{
  "n_layer": 9,
  "d_model": 768,
  "n_experts": 16,
  "experts_per_token": 1,
  "d_expert": 624,
  "d_shared_expert": 0,
  "activation": "squared_relu",
  "moe_layers": [2, 3, 4, 5, 6, 7, 8],
  "router_score": "softmax",
  "normalize_top_k": false,
  "routed_scale": 4.83,
  "balance_loss": 0.00207,
  "balance_bias": false,
  "router_bias": true,
  "init_std_router": 0.0117,
  "lr_router": 0.000621,
  "vocab_size": 39538,
  "norm": "rmsnorm",
  "norm_eps": 1e-06,
  "tie_embeddings": "early",
  "optimizer": "soap_variant",
  "lr": 0.00173,
  "beta1": 0.95,
  "beta2": 0.98,
  "grad_clip": 0.5,
  "batch_tokens": [65536, 131072, 196608],
  "seq_len": 1024,
  "train_tokens": 1250000000,
  "steps": 10463,
  "dataset": "wikipedia_en"
}
Below are experts of layer 5 (counted from 0) of a mixture-of-experts language model. Rows are named router (the router's row for the expert), up (a neuron's input weights, with its number) and show model dimensions 256-383. Each number is 128 + 32 x the weight over its row's rms, rounded and kept within 0 to 255.
Before each expert's rows: "comes after" lists some tokens at least twice as common just before its tokens as in all text. This comes from a sample of Wikipedia text that the model never trained on. Tokens count by the router's weight.

# expert 3
comes after: "\n", "\n\n", "| ", ", ", " in ", " | N"
router [149 174 127 102 135 127 150  85 197 108 144  95  78 172 204  91  89  71  89 202 183 114 142 150 140  99 121 112  79  86 190 132 128 123 153  79 132 151 129 150 116 147 147 158 106 118 161 169 155 143 112 124 112 130 130  62 119 104 107 125  83 116 105 140  60 108 143  99 137 117  93  92 166  95  98 104 100  62  75 126 159 152 149 117 158  99 154  76  99 101 150 131 124 160 159 126  62 121 120 132 158 130 120  96 140 137 138 132 123 105  97 124 141 105 113 123 168 142 126 129  98 142 122 148  76 156 115 161]
up0 [ 83 136 157 107 127 127  90  83 146 154 180  78 111 112 129  67 113  51  91 134  83 151 139 122 142  87 132  40  82 167  93 135 124  71 162 128 145  98 112 115 110 115 122 116 197 136  94 147 110 108 141 147 122 162 150 101 135  80  94 132  91 151 158 124 126 146 189  94 171 148 121 147 119 140 131 155 142 137 129 161 104 131 183 138 128 111 118 111 125 113 157 146 108 109 107  72  35 151 145 121 191 108 107 138 131 134 129 109 171 107 109 160 152 152 117 121  94 122 135 118 159 117 172  92 101 157 133 181]
up1 [141 132 110  86 152 115 103 122 114 100 148 158  83 209 137 124 176 114 120 151  61 131  66 149  77 132 130 102 195 108 129 109 160  92 122 120 167 178 160 122 212 147 181 164 113 190 124 117 153 130 118 161 104 139 163 148 158 164 110 136  64 105 158 121  45 127  97 137  99 110  84 148 166 103  88 130 174 116 102 149  95 114 150 145 122 103 125 109 158 141 101 125 127 173  73 136  80 144 152 126 123 158 130 143 105 144  84 124 137 116 130 134 175  85 177  91  82 103 165  85 102 160 160 103  94 120 117  44]
up2 [161  83 145 135 129 133 147  64  95 131 157 142 155 164 149 118 138 113  80 116 149 108 103 112 163 125 186 134  93 119 130 109 148 115 136  76 129 117 173  76 139 116 188 122  91  88 121  96 114 132 172 110 109 116 187 151  93 137  79 143 161  86 125 166 159 140 139  68 154 195 159  67 153  64 129 115 138  79 135 176 134  99 201 104 145 117 128 136 110 106 169 152 127 184 121 146  67 117 165 122 106  89  91 136 175 132 181 116 105 118  72 155 149  89 120 137  89 157 121  92 131 105 178 130 108 127 134 129]
up3 [159 178 108 144  98 138 126  92 125 111 150 122 169 140 103 149 126 184 133 148 174 157 135 162 101 113  83 127 110 116 184 175 143 104 147 152 137 139  37 138 118  67 164 126 123 103 195 187 147  61 114 122 122 136 105 105 122 113 109 126  83 147 166 133  70  67 125 117 167  91 195  76 148 103 139 143  98 118 152 149 159 135 150  95 158 147 150 171 137 142 119 150 166 176 120 140 121 131  88 152  88  84 137 147 199  79 153 158  66 151 144 172 130 134  47 156 109 132 141 119 112  96  95 134 175  87 161  76]
up4 [163  90 113 154 115 147 158  89  87 146 107 146 101 123 120  86 127 140 124 157 212 116 112 136 101 132  96  73  96  93  94 140 159 121 158 148 145 124 132 160 207 169 137 170 116  94 113 179 112 131  88 118 136 137 103  89 120  74  94 146  54 187  74 101 127 149 163 102  95 107 106 119 143 194 115 144 141 113 130 133 115 153 101 116 135  89 122  95 154 117 116 128 139 144  85 191 111 102 135  98  89 107  93 133 131  69 152 109 138 142 104 200 128 143  41 173 252 116  62 184 137 171 127  99 118 140 178 124]
up5 [194 121 138 137 110 124 122 125 134 163 125 128 140 140  86 135 112 192 168 133  93  87 119 112  99 153 107 134  85 146 133 135 145  75  82 166 129 129 144 117 155 163 112 156 121 164  51 171 143  66  95 126 129 124 101 186 154 117 158 139 127 148 111 132 165 162 169  70  88 156 142  61 116 169 137 151 101 183 114 105 115 108 141 182  69 113 137 120 130 103 166 156 133 162 164 117  69 110 181 187 129 143 156  56 126 136 119  84  88 174  99 119 140  97 111 138 137 130 149 145 114 113 163 168  87 136 146 122]
up6 [176 142 158  54 164 159 177 117 113  95 136 109 100  80 117 190 104 144 113 128 137 102 136 108 151  56 124 114  66  96 136 161 171 142  90 139 116 168 163 138 155 160 170 112 115 125 143 164 119 109 124 127  97 171 121  85 151 142  89 133 151 152  62 183 118 148 127 148 115 142 101 147  96  67 184 165  99 135 142 142 139 182 164 173 170 114 188 118 149 134 114 103 154 177 153 151 138 159 158 138 147 112 115 160 107 119 132  86 150 157 162 145 159 155 144 143 159  78 159 137 136 129 154 147 141 107 113 178]
up7 [103 143 126 117  95  93 137 140 135 144 122 135 157 162 125 155 128  98 110 142 114 158 133  90 118  71 140 150 144 100 129 115 133 174 150 148 109  95 132 132 101 120 163 168 149  87 137 100 152  93 182 120 110 151 153 122 118 131 176 103 132 171 143 101 183 118  62 154 152 115  86  86 107 141 170 156 107  81 148 157 136 143 197 115  81 181 158 142 136 110 147 192 129 167  95  90 142 115 122 141 129 145 171  89 140 138  64 129 131 126 154 129 137 148 111 145 174 166  80 125 120 133  95  63 112 209 110 153]
up8 [114 165 140 157 125 170 151 117 141 130 118 103  80 132 164 153  85 142 133 124 123 139 148 107 169  85  76 155 127 146 194  87 100 103 178 170 132 126 134 159 165  96 143 125 137 135 168 131 173 130 112 123 115 123  85 100 138 122 158 152 171 184  97  76 135  69 148  95 173 101 128  69 142 160 152  84 146 107 151 150 133 120 144 153 149 134 131 208 102  61 153  82 142 155 120  92 141  74  90 171 151  85 136  80 142 112 136  77 166  89 133 131 177 194 144  92 140 153 151 138 190 143 107 175 144 123 175 113]
up9 [163  99  97  69 105 177 140 183 166 157  92  55 148 158 139 112 123 108  59  96 199 141  80 162 100 120 103 118 157 179 137 123 146 144 140 120 117  77 178 103 144 126 108 158 100  96 161 130  93 117 133 138 105 120 138 100 131 110 104 147 166 177 125 156 161  90 113 146 126 134 108 132 140 131 113  64 216 133 186 158 147  83 144 148 113  95 106 130 121 164 147 197 102 184 129  95 133 149 128 126 121 137  95 187 103 130 144 171 185 137 123 155 194 109 102 105 149 138  59 122 131 147 118 147  89 117  80 140]
up10 [175 153 124 131 152 163 172 122 146 106 158 115 135  98  85 127 152 144 128 142  71 114 138 159 105 167  91  94 142 136 171 114 135 153  81 140 119 184 111 120 167 146 165 189  77 129 101 189 150 162 133 191 151 117 146 181  96 108 201 126 106 117 133  97 120 148 183  75 143 201 157 106 154 140 154  81 137 114 116 129 100 141 111 126 139 115 197 147  41 110 160  72 142 151 154 131  28 133 148 155 108 139 143 139 143 183 117 134 118  92 123 112 168  95  96 138 169 116  93 184 121 152 111  93  90 136  99 116]
up11 [167 124  81  73 158 173  85  57 125 141 132 146  81 114 118  89  60 131  96 117  98 129 100 149 105 131  58 131 166 161 128 159 137 162 123  99 158 103 176 100 132 166 202 126  92 171 145 119 157 110  83 191 176 125 204 162 131 133 107 103 142 111 124 158 128 117 100 100 112 100 105 158 132 197 106  99 105 112 118 114 167 142 142 112  78 149  79 145 130 170 143 152 174 121 126  72 175  80 146 134 111 102 147 120 106  74 145 153 117 162 159  80 132 162 176 214 167  94 115 101 135  65  97 147 117 100 122 144]
up12 [131  96 123  72 131 121 112 158 174 136 122 100 129 169 131 110 112  83  95 116 130 127 113 128  93 177 100 126 100 146 155 137 160 152 166 130 156  47 144 146 140 107 129 167 102 155 213 181  90 132  99  99 220 133 132 138 106  97 153  83 178 113  78  82  47 115 102 127 118  81 125  68 164 111 148 159 163 103 147 143 167 138 135  87 137 130 127 144 134  71  72 172 139 159  72  80  86 106 112 139  84 120 162 115 109 149 111 173 133 132  89 154 123 198 137  70 140 149  84  91 150 136 129 146 128 189 133 116]
up13 [171 169 154  69 120 145 165  60  97 202  91 134  84 130 139  70 178 117  77 130 116  77 119 153 135 116 125 165  73 121 118 119  85 128  88 141  98 139  86 197  61 125 127 106 110 121 102 130 130 141 110 102 124 135 126 155 131 140 149 125 112 185  90 144 125 116 131 168 102 149 166 114 176  79 170 143 114 132 154 108  87 126 101 113 136 126 172 121 180 160 147 126 109  91 134 138 138 101  95 149 139 138 105 175 140 114 105 108 144 117  92 125 105 109  87  26 164 112 172 141 149 128 138 129 138  92 101 125]
up14 [107 144 127 137 126 173 122 113 113 105 209 120 125  74 182 153 173 125 127 115  80  73  81 132  96  55  71  96 174 122 157  96 100 144 148  67 169 131 173 143 108 185 182 178  88 126 126 102 139 147 113 155  87 113 141 118 200  64 119 133  97 118 132 186 141  92 135 155 133 167 194 186 150  98 110 146  64  88 147 108 130  76  87 206 135 142 203 145 101  94 178 124 150 138 111  85 103 138 129 122  59 118 100 153  89  71  53 115  78 135 125 162 152 136  75 135  88  84 210 124  73 136 170 187 110 144 128 126]
up15 [150 140  65 158  83  74 196  97 161  70 213 142  88 134  93 125  54 115  76 103 183 152  97 105 162 148 124 133 103  89 114 111  82 146 170 102 121 126 111 142 132 102 191 163 106  97 168 143 166 168 144 152 123 149 133  71 140 168 119  84 149 146 122 126 132 128 171  83 138 135 137 141  93 191 154 121  41 141  91 135 120 133 121 142 118 110 107 119 214  77  66  96 121 173 119 133 114  85 114  74 151 134 170 162 120 136  95 186 114 120 121 138 177 123 164 159 171 156 169 133 116 155 142 128 142  96 130 126]
up16 [128  98  80  52 131 149 141 121 196 161 126 142 105 126  74  86 124 156 175 112 155  79 120 147 135 136 153 103 185  77 138 167 185 176 167 152  93 119  68 153 132 124  75 126  94 139 148  59  79 130  58 100 178 117 192 139 123 117 141 181  85  64 163 173 126  76 116 159 101 139  92 123 146 155 104  74 103 105 136  83  85 131 134 140  65 142 186 147 129 119 152 141 133 170 174 151 117  95 128  79 165 165 152  91 196 152 133 142 154 154 118 115 157 167 153 116 102 106 138 145 140 138 110 123 124 129 105 130]

# expert 5
comes after: "\n", " |", " | ", "| ", " |  |", "6"
router [155 123 122 150 135 120 157 130 142 135 128 138 147 126 119 164 104 103  96  99  63  87 111 136 102 233 187 107 137 100 130 141 149 109 124 184 104 134  80 103  86 146 132 121 139 110  98 166 124 128 192 107  90 125 111 137 173 154 153 117 103  99  89  97 128 116 126 115 102  83 123  69 127 179 146 132 139 118 152 154  85 139 124 141 185 124 185  85  91 161 103 175 139 128 127 111 137 185 153  98  94 112  93 119 156  92 101 117 107 145 114 152  97 136 122 159 137 108 121 185 120  95 134  39 121 157 100 172]
up0 [132 126 157 133 110 149 139  78 111  78 101  93 139 104 133 132 116 182 104 123  94 129 157 144 143 122 186 158  92 114 126 128 141 123 107 146 168 124 100 191  96  55 174  78 143  87 146 195 201 123 132 133 168 167  62 193  42 158 142 185 124 112 129 100 149  59 164 131 101 124 105  98 158 125 129 206 192  78  98 116  82 152  64  83 112  97  80 203 157 105 147 100 151 122 110 131 133 117  61  74 154 134 171  97  72 140 106 146 104  55 148  90 101 141 129 118 130 144  76 139 159 107 124 157 158 128 143 151]
up1 [115  62 157  65 148 166 128  60 135 153 137 114 178 172 116 166 106 147 155  93  85 160 103 150  83  89 109 109 154  78 125 147 103 150 137 148 111 150  79  82  64  93 135 147 154 175  96  88 134 115 155 118 107  94 165 153 132 145 170 120 101 121  92 122 130 170 136  64 195  89 128  92 152 183 136 112 143 137  89 158 100  90  92 121 137 162 133 151 191 194 112 165  60  73  69  72 147 131 165 134 100  90 175  71  85 100 134 169 146 120 100 130  65  96 104 122 112  81 138 123 139 146 118 103 145 126 105 111]
up2 [176 133 171 185 137  60 169 167 159 149 133 116 120  66 144 127 128  84  98 179 125  60 111 148 137 160 149 112 195 140 142 138 133  47 111 109 117 105 133 139  98 146  76 131  96 141 132 138 185 113 135 115 134 140  53 118 210 143 115  56 122  93  94 125 176 133 129 134 156 112 133  76 106 110 120  84  88  85  59 187 134 180 107 101 140 165 140 101  83 112 143 158  70  94 137 192 138 105 137 145 175 136 150 169 115 170 170 174 104  77 127 128 135 103 167  63  98 120 158 108 189 125 101 146  89 153 123 103]
up3 [186 145  77  95 132 133 111 119  93 130 140 125 120 173 176 134 122  78 148 148 134 142 115 144 121 174 172  94  71 136  87 133 178 103 111 187 166 159 121 157 125 138 106 191 112 136 171 133 147 156 128 130 142 141 142  90 119 161 132 204 123 125 161  94 183 106 130 138 152 164 136 212 134 107  44 142 173 202 129 102 149  63 152  95 147  99 105 161 135 147  95 134 124  81 163 109 107 118 132 114  76 199 186  90  88 153 105 170 154  82 107 128 161  56 182 105  84 112 162 123 185  95 168 123 105 140  97  83]
up4 [106  95  81 158 120 146 142 139  94 103  54  86 119 124  64 132 126 131 112 114 142  80  93 145  74 100 144 139 115 158 123 129 128  96 157 114 140 104 148 158 153 163 103 128 168 147 140  86 119 159 102 120 126 139  70 157  75 101 146 140 115 181 169 118 120  98 134 173 113 136  76 113 123  83 128 174 109  99  72 149  87 107  95 147 169  82 134  85 187 141  95 158 162  92 129 108 118 121  93 180  79 135 156 127 153 113 119 113  93 191 129 118 142  87 110 113 126 157 152 113  91  79 188 177  98 136 101  95]
up5 [124 136 110 123  87 148 117 121  99  98 197 102 156 133 129 129 104  79 170  76 132 128 167 128  69  93  80 103 132 156  91 134 146 154 145 157 105  86 134  61 147 130  62 158 131  47  62  77 125 128 158  77 120 177 173 124  87  98 162 115 115 142 182 169  98 149  82  81 103 143 154 125 143 105  55 102 129  52 166 130 108 195 150 171 120  63 173 153  76 112 154 136 118  89 113 140 141  88  99 166  89  93 132 105 122 105  69 165 108 122  99 126 121 157 117 132 131  82 147 169 138 141 118 125 159 123 111 131]
up6 [ 74 159 141 165  97 121 150 118 151 132 150 117  59 126  90 145 106  90  84 101 128 106 135 104 183 109 152  60 129 178 138 141 129  83 149 121 103 119 111 206 147 159 132 159 103 103 134 128 102  91  79 162 143 157 143 112  62 183 126 114 159 101  91 115 153 125 114 142 103  96 110 150 199 144 171 131 100 130 105 138  97 136 122  77 118 104 151 191 147 161 173 165  86  89 158 159 155 208  97  84 111 121  79 122 163 138 182  86 145 105  76 169 152  98 148 181 161 113 106  97 142 108  60 138 158 154 170 133]
up7 [162 119  89 149 104  82 127 152 157 130 114 146 111 127 133 132  78 108 122 100  95  87 128 102 131 135 149 129 110 100 140 161 124 113 150 160 160  78 101 145  99 126 129 121 143 119 170 142  98 142 159 117 150  76 118  66 126 101  59 179 129 108  88 131 122 141  94 182 132 138  84 164 147 165  81 138 105 152 145 188 154 114 153 136 126 133 151 187 117 112 166  95  92  72  96 136 125 174 115 128 143 168  74 120 145 146 134  88  79 134 114 208 138 137 109  82 113 116  75 140  49 111 132 157  69 113 121 139]
up8 [153 104 133 199 143 165 136  96 180 125 120 146 142 112 181 102 134 113 101 105 161 121 132  90  90 175 196 146 153 116 147 148  52 171  96  59 144 129 172 176 146 166 152 150 116  89 155 163 133 111 131 156 105 123 170 101 177 123 115 193 117 146  94 171 152 151 119 168 151  87 141  98 153  91  74 180 157 161 125  82  88 122 135 116 148 160 169 139  41 127 148  84 169 188 107 138 134 121 204 123 136 190  98 116 130  77 186 145  96 152 108 147 133 121 151 139 171  91  90 116 156  77 153  94 112  94  71 140]
up9 [157 142 155 125 129  90  83 151 151  75 147 149 122 131 160  61  86  92  62 181  99 103 167 105 124 131 104 155 171 107 117 160 174 171  65 100 145 144 150 131 161 164 114 153 121 124  88  92  57 147 125 168 148  73 131 145  22 139 187 102 106 118 102 140 128 117 135 151 174 142 106 144 126  99 138 138 175 133 159  91 115 156 167  97 123 147 163 175 173 147 151 165  98 138  88 135 168 160 104 137 182 149 111 133 202 193 153 159  92 142 141 160  84 119 108  96 193 146 132 118 107  96 166 117 101 135 133 189]
up10 [148  69 136 138  97 129 117 161 124 153 181  90 142  88 103 125 118  37 132 116 164 145 106 190 138 106 121 105 171 120 156 109 104  71 151  88 118 156  98 134 137  95 131 155 222 108 122 168 149 136 146 166 111  90  77 155  83 138 153 185 113  89 161 130 115 128 111 191 111  94 166 192 106 126  90 134 156 180 116 120 128 119  99 169 161 144 158 101 104 162  29 163 118 164 134 150 153 136 141 133 109 124  74 170 137  92  84 166 121 164 124  97 134 144 150 105 194 136 149 171 122  89 106 142 149 122 143  96]
up11 [140 157 137 113  65 179 130 108 121 113 173 114  71 180 120 110 153 133 103 108 132  94 121 162 182 142 124 112 133 103 131 123 201  93  74 127 108 122 133  85  97 161 155 168 143 112 114 130 175 104 106 113 151 147 152 106 125 128 114  97 140 112 178 104 181  81 117 174 107  66 146  93 115 113 109  93  72 109 203 131 151 122 116 112  99 140 152 118 139 131 141  97 145 137 104 169  95 140  90 121  85 145  92 116 112 103  87 174 144 175 112 129 131 130 167  94 154 189  88 157 109  88  80 168 132 122  94 148]
up12 [ 95 184 111 155 110 118 176 142  81 159 176 104 150 161 183 159  78 177 184 149  62 105 108 100 102 117 115 120 158 173 174 189 105 142 168 181 107 201 129 104 103 120 124  76 200 141 151 129 144 136 153 156 129 133 124  95 131 120 103 133 166  91 148 127 129 121 177  90 125 123 121 136  82  82 146 198 121  84 136  82 153 112  99  90 124 150 110  89 134 192  87 129 106 189  85 125 111 127 183 159 127 164 157 110 152  83 161 184  81 137 123 119 120 154 157 141 124 116 103 154 114  87 183 131 153  95 125 162]
up13 [132  97 122 160  80 142 177 142 120 136 205  91 150  86 166  98 124 116 116 123 113  60 118 108 182  99 105  72  96  76 148 106  98 135  82 105  62  85 139 126 163  99  96 128 161 115  78  75 156 181 114 127 169 102 132 161 167 105 172 101  79 180 125  83 155 122  75 113 129 108  84 123  84 126 132 108 137 159 154 131 155 150 103 142 131 113 164 167  91 159 165 146 128 152 118 128  92  79 165 165 111 130 148  60 208 178 128 137 112 115 155  72 101 166 130 121 152 148 133 145 104 167 109  81 123 197 156  63]
up14 [147 146 132 146 135 100 103  83  94 174 128 181 109 143 147 134 205  92 102 168 134  94  97 126 115  84 115 154 120 131  93 169 101  89 193 121 122 179 157 107 185 171 149 173 104  67  47 161 107 147  82 125 104  63  98 130  74 126 192 112 167 107 123 111 154 111 119 133  78 103 172 159 107 117 154 135 156 153 136 100 126 181 162 139 182 107  70 132 119 157 109 115 123 105 132 123 192 183 155 119 129 104  80 184 110 127 127 150 170 121 185 108 143 177  88 142 103  66 123  89 126 119  99   0  85 183 143 144]
up15 [126 103 133 102  81 134  92 143 134  83 135 146 189 132 148 120 108 141 152  90  94 146 184 153  87  41  94 129 138 116  74 180 126 104 137 112 166  95 143 133 101 147 131 143 116 108 151 183 107 132 109 128  87  68 107  87 149 151 113 125 106 124 100  88 111 129  79 107 147  95 124  76  69 137 197 143 153 175 113  97 124 164 125 166 148  82 152 155 139 115  83 101 174  78 117 108 111 138 187 172  95 156 107 175  95 161 161 164  82 178 130 143 156 148  93  95 144 124 142  95 136  86 128 142 141 130 133 135]
up16 [106 138 119 118 183 110 114 151  99 100 113 155 148 157  82 202 141 115 130 149 137  99 127 174  76 112 136 122 194 145 105 124 177 127 111 163 104 121  89 128 212 122 126  78 168 101 203  86 150  91 166 116 166 131 165 157 133 123 137 136 168 180 144 151 109 146 118  91 157  87 154 177 111  99 104 101 155 134 157 165 106 163 117 150 118 145 142 129 111 157  90 149 151  97  99 102 173 102 161 131 130  99  98 112 190 164 130  91 148  93 154 134 118 154 186 153 186 143 100  68 134 131 163  91 117 127  66  39]

# expert 13
comes after: " (", "1", "2", "–", ", ", " (aged "
router [ 70 114 141 218 122 133 123 126 146 147 114 100  76  90 111 100  79 115 118 112 102 143 178 132 181 191  96 151  97  91 183 149 127  94 151  97 123 112 174 144 143 132 133 123 168 129 108  88  94 162 175 120  82  94 106  79 193 151 161 133 161 136 130 164  87  92 132 127  67 127  73 165 117 138 132 144  89  76 180  87  94 131 131 134 128 145 123 177 106 152 110 153 128 103 186  67 172 123  97 154 151 174 118 121 137 165  85 113  88 142 158 103 137 101 113 112 119  93  90 203 139 136 160 135 141 146 166 118]
up0 [118 140 122 173 142 104 102 132 144 210 162 163 115 110 148  65 139 136 104 122 187 162 135 190 120  90  96 152 170  89  89  77 132 160 127 145  96 150  85 121 138 140 119 121 116 136 165 147 156 110 134 125  83 147 139 120 140 172 109 122 149 187 175  55 150 114 108  90 156 107 116 101 124 122 105  66 100 106  71 178 150 101 162 121 122  71 134 115  98 170 103 160 169 167 102 149 146 150 175 104 103 136  64  87  94 125 110 109 102  92  68 112  97 131 137 130 122 113 153 159 113 132  76 114 141 174 121 100]
up1 [149 166 199 143 125 149 131 133 142 129 127 128 138 199 112 104 128 125 122  97 113 106 101 187 138 127 123 144 116 104 124  76 103  34 173 139 116  90 108 115 125 132 173  72 130 157 206 102  58 121 119 134 110 120 121 174  97 113 150 135 124 129 103  99 114 115  41  96  87 166 114 139 133 142 111 123  46  93  77 212  80 168  74 122  70 105 194 172 127 129 188 142  71 112 131  68 131 121 114  94 129 146  72 166  96 126 110  54 186 124  69 135 120 131 131 107 137 116 186 119 155 141  82 130 146 113 137  96]
up2 [ 89 103 136 142  99 120 149 100 109 169 126  94 111 109 110 154  56 135 128 161 197 158  88  98 139 137 151 135  93 137 137 123  94  72 141 145  99 150 158 150 142 135  88 140 125 139 125 114 149 164 128 109 189  99 116 102 171 169 119 222 118 118 147 117 122 116 145 165 155 115 164 118 148  66  93 117 174  41 142 106 145 113 156 136 134 139 110 169 145 139 160  77  86 137 156 115 159 174  94  81 136 145 124  89 136  84 164 161 123 110  92 132 117 146  97 137 142  86 153 100 137 112 151 143 126  99 200 173]
up3 [ 90  92 178 119 112 147 135 118 141 108 106 163  82  95 134 126 170 153 154  80 154  90 114 105  86 103  90 159 135 114 112  82  98 124 198 120  90 153 139 145 139 100 130 134 132 122 115  77  60 128 165 194 119 134 125 136  83 112 135 139 142 137  80  91 150 155 124 102 148 169  81 112 125 159 151 128 108 139 151 167 151 191 163 164 165 202 106 158 144 194  98 143 161 138 145 149  80 153 150 141  99 100 130 161 160 146  77 130 125 143 150 109 119 121 126  96 111 124 167  99 149 106 100 128 131 157  62  81]
up4 [ 92 173 134  68 165 161 143 175 100 107  78 162 157 225 129 120 112 132 108  92 100  82  93 117  54 108 107 143 194  98 119  97 116 145 126 135 181 135 126 137 105 106 153 133 153 103  66 157  94 124  69 168 222 182 158 122 123  94 121 160 170 178 125  95 134 136 155 161 177  70 149 147  91 149 164 116 146 111 159  66  80 105 114 161 190 130 123 128  44 113 131 133 129  84 145 123 154  99  85 143 127 107 153 152  94  76 115 191 129 218 124 121 154  95  96 206  76 117 164 123 123 184  82 187 120 108 164  75]
up5 [103  94 136 143  91  88 150 107 124  40 138  62 105 142 107  75 146 137 143 143 130 114 122 140  89 138 138  80 136 134 148 135 132 101  85 100  92 173 137 151 236 136 127 137  97 158 125 119 133 147 150 111 101 106 104 109  84 108  92 150  98 119  81  97 153  80 139 123 124 162 174 175 158 146 116 192 172 140  74 154 114 109 105 181 167 126  91 131 172  90 187  87 176 160  94 155 104 139 100 121 115 170 123  85 141  85  93 109  72 100  98  98 181 121 120 124 168 123 162 165 107 181 183 139 161 129 126 182]
up6 [ 59 107 184  46 136 151 137 168 140 138 112 143 147 122 136 165 104  89 138 163 154  89 126  93 112 143 147 160 147  95  74 100 177 110 101 164 147  95 148  92 137  95 164  86 163 125  93  95 121  84  77 101  70 135 124 117 100 202 177 157 107  51 140 109  54 145 154  78 145 139  88 146 108 151 110 143  97 177 149 165 165 186 120 125  66 152 100  94 131 156 124 175  78 168 117 109 102 180 115 229 139  72 167 150 129 152 126 140 122 136  70 151 120 122 178 151 133 107 127  89 127  86 131  55 104 146 136 123]
up7 [119 117 125 141  87  78 181 136 159 156 150 127 169 139  88 120 129 132 138 151 127  65 201 127 103 156 128 180  92 108  73  77 130 105 114 193 166 111 180 119 128  38 120 148 182 139 100 185 169 120 106 123 179  79 107 119  99 118 209 132 119 136 126 137 148 155 129 154 130 182 172 112 113 150 135 134 117 152 124 161 141 154 127 159 115  83 144 106 123 106 127  91 100 105 108 180 141 132 149 197 187 135 153 143 119 113 112 137  88 140 127 130 134 136  92 153 163 150 201  84 113  37  65 116 160 151  57 190]
up8 [191 158 123  71  95 156 101 196 155 120 129 145 160 114 115 110 101 116 185 115 137 128 151 129  84 166 122 145 106 193 150 137  90  77 125  84 149 116 127 152 117  91 116 138 123  78 149 140 131 125 174 127 157 126 114  97 181 133 136 178  68 180 113  80 101 148 140 107 115 122  80 150  62 126 110 129 123 138  90  67 162  87 127 138 144 119 111 109 152 126 149 127 124  87 143 108 132 123  59 137 202 124  88  80 132 145 107  67  80 154 165 182 148  68 109 167 108  87  71 166 110 145 102 142 151 121 123 162]
up9 [ 75 137 110  94 110 102  92  94 130  87 184 164  90 132  98 140 149 152 128 139 139 130 116 142 158 153  94 134  54  78 142 141 184  84 124 122 145 117 160 146 133  79 180 144 150 119  51 110 156  89 142  88 152  94 138 142 148 132 171 107  71 160  87 158  87  79 106  99 141  69 140 185 110 162  79 149 170 129 161  47  81 133  85 130 127 105 118  50  96 121 139  97 152 103 120 162 176 134 152 110 134 120 162 109 149 157 137 106 200 160  85 110  85 126 130 117 163  96  92 134 129 119 144 124 148 189  85 107]
up10 [112  83 125 101 150 143 132 107 159 114  44 158 136  84 134  45 190  91 143 105 177 141 153 112 132 147 177 137  78 126 138 149 164 101 120  93  76 141 116  97 135 131  81 135 163 115 119 138  57 128 146 196 160  68 105 134 173 145 123 159 134 151 110 177 142 101 176  88 159 139  89 171 112 132 154 102 146  98 154  98 122 165  76 131 145 103 134 151 161  96 137 159  83 160 110 168 195 113  96  71 148 142  91 142 125 125 155 127  97 134 147 109 145 122  74 137 141 170 131 157 121 131 130  78 119  85 177  88]
up11 [ 89 113 141 107 114 117 104  68 178 117 152 106  53 136 139 128 135 163 100  81  89  92 153 137 141 111 156  78 143 102 161 156 101 131 117 136 177 122 110 122 155 143 168 143  82  92  75 169  83 154 150 134 121 137 105 125 119 100 195 154  97 167  60 117 129 139 122 148 102 158 134 143  85 110 113 115 179 163 178 117  99 116 155 162 144 161 205 159 152 158 126 124 198 142  58 160 132  98 106 152 161 121 135 172 122 105 106 162 187 167  91 154 125 106 196 133 131  90 127 127 162 148 123 148 183 137 109 129]
up12 [136 149  85  64 116 162 173 171 160 115  73  49 128 123 113 114 169 152 110 122 102 114 103  88 139 152  93 131 129 123 121 123 137 159 116 145 151 179 151 105 146  79  92 113 141 152 100  78 136 110 188 209 151 119 138 123 156 129 132  98  96 126 156 153 130 115 132  82 109 127 130 166 128 160  89 135 135 115 168 110 179 117 131  68 102 111 114 146 158 129 196 127 141 150 125 145 124 104 107 109 177  82 134 147  82 181 101  58 164 108  36 173 148 197 117  78 133 164  94 125  86  96 177  92 187 139 103  70]
up13 [164 162  94 164 106 167  64 111 183 117 131 137  86 100 141 192  99 114  84 166  96 113  98 177 138 129  71  90 100 139 171 117 153 127  93 194 140 186 160 106 164  91 108 100 179 143 133 107  87 121 162 137 106 113 154 160 139 137 138 145  73 160 126 124 134  67  67 162 109  76  93 144 119  97 140 157  95 120 167 166 178 125  78  81 134 114 112 118  99  54 117 108 114 183 118 115 127 103 163 139  76  93 107 154 129 200 114 109 109 137  96  94 108  71 118 104 168 147 135 128  96 138 119 132 138 174 129 134]
up14 [114 107  77 103  96 140 161 149  92 160 123 135 179  87 125 112 125  27 107 117 114  85 115 176 135  80 161  96 173 146 150  88 134 145 110 160 127 130 170 125 142 130  68 124 121 143 114 100 102 152 138 121 109 144 133 158 184 147 156 141 108 171  85 121 124  64 148 151 125 160 146 129 147 116 120  63 124  95 179 150 134 140 128 177 125  90 145 166 125 162 177 153  68  82 191 118  62 169 129 181  77 141 131 136  60 129 112 121 123 111 119 168  59  91  67  55 167 141  54 118 116 127 196  81  90 159 136  62]
up15 [175 161  74 138 105 113 100  69 135 143 140 102  79 171  50 195 157 106 138  93 129  95 109 103 111 159 111 162 149 150 149 139 184 126 124 142 119 205 147  95 104 110 134 106 178 139 104 142  89  36 198  84 130 184 130 119  91 135  88 153  81  97 140 121 107 112 180  97  97 142 111 119  84  59  73 158 154 100 111 182 102  53  96 136 120 146 153 112 100 110 146  56 133 134  83 139 174 144 142  49 107 136 152  56 133 122 207  89 134  99 151 165  99 176 134  89 118 142  98 107 146 106  88  68 126 187  64 103]
up16 [119 142 147 112  65 118  81 164 102 121 165 184 154 144  55 118 127 146 139  80 154 184 176 115 114 186  90 103 152  90 107 113  94 158 172  93  88  98 104 106 107 126 138 190 121 173 104  74 113 156  67 113 102 139 124 131 150 141 110 201 120 176 129 125  95 160  52 125  94  98 119  81 163  55 147 151 129 188  58  69  50 101 105 123 115 164 127 132  65  74 136 143 114 120 145 156 117 163  98 127 190 133 148 105 155 131 110 145 119 184 136 133  87 166 149 144 122 129  96 136 162 108 144 102 125 142 173 145]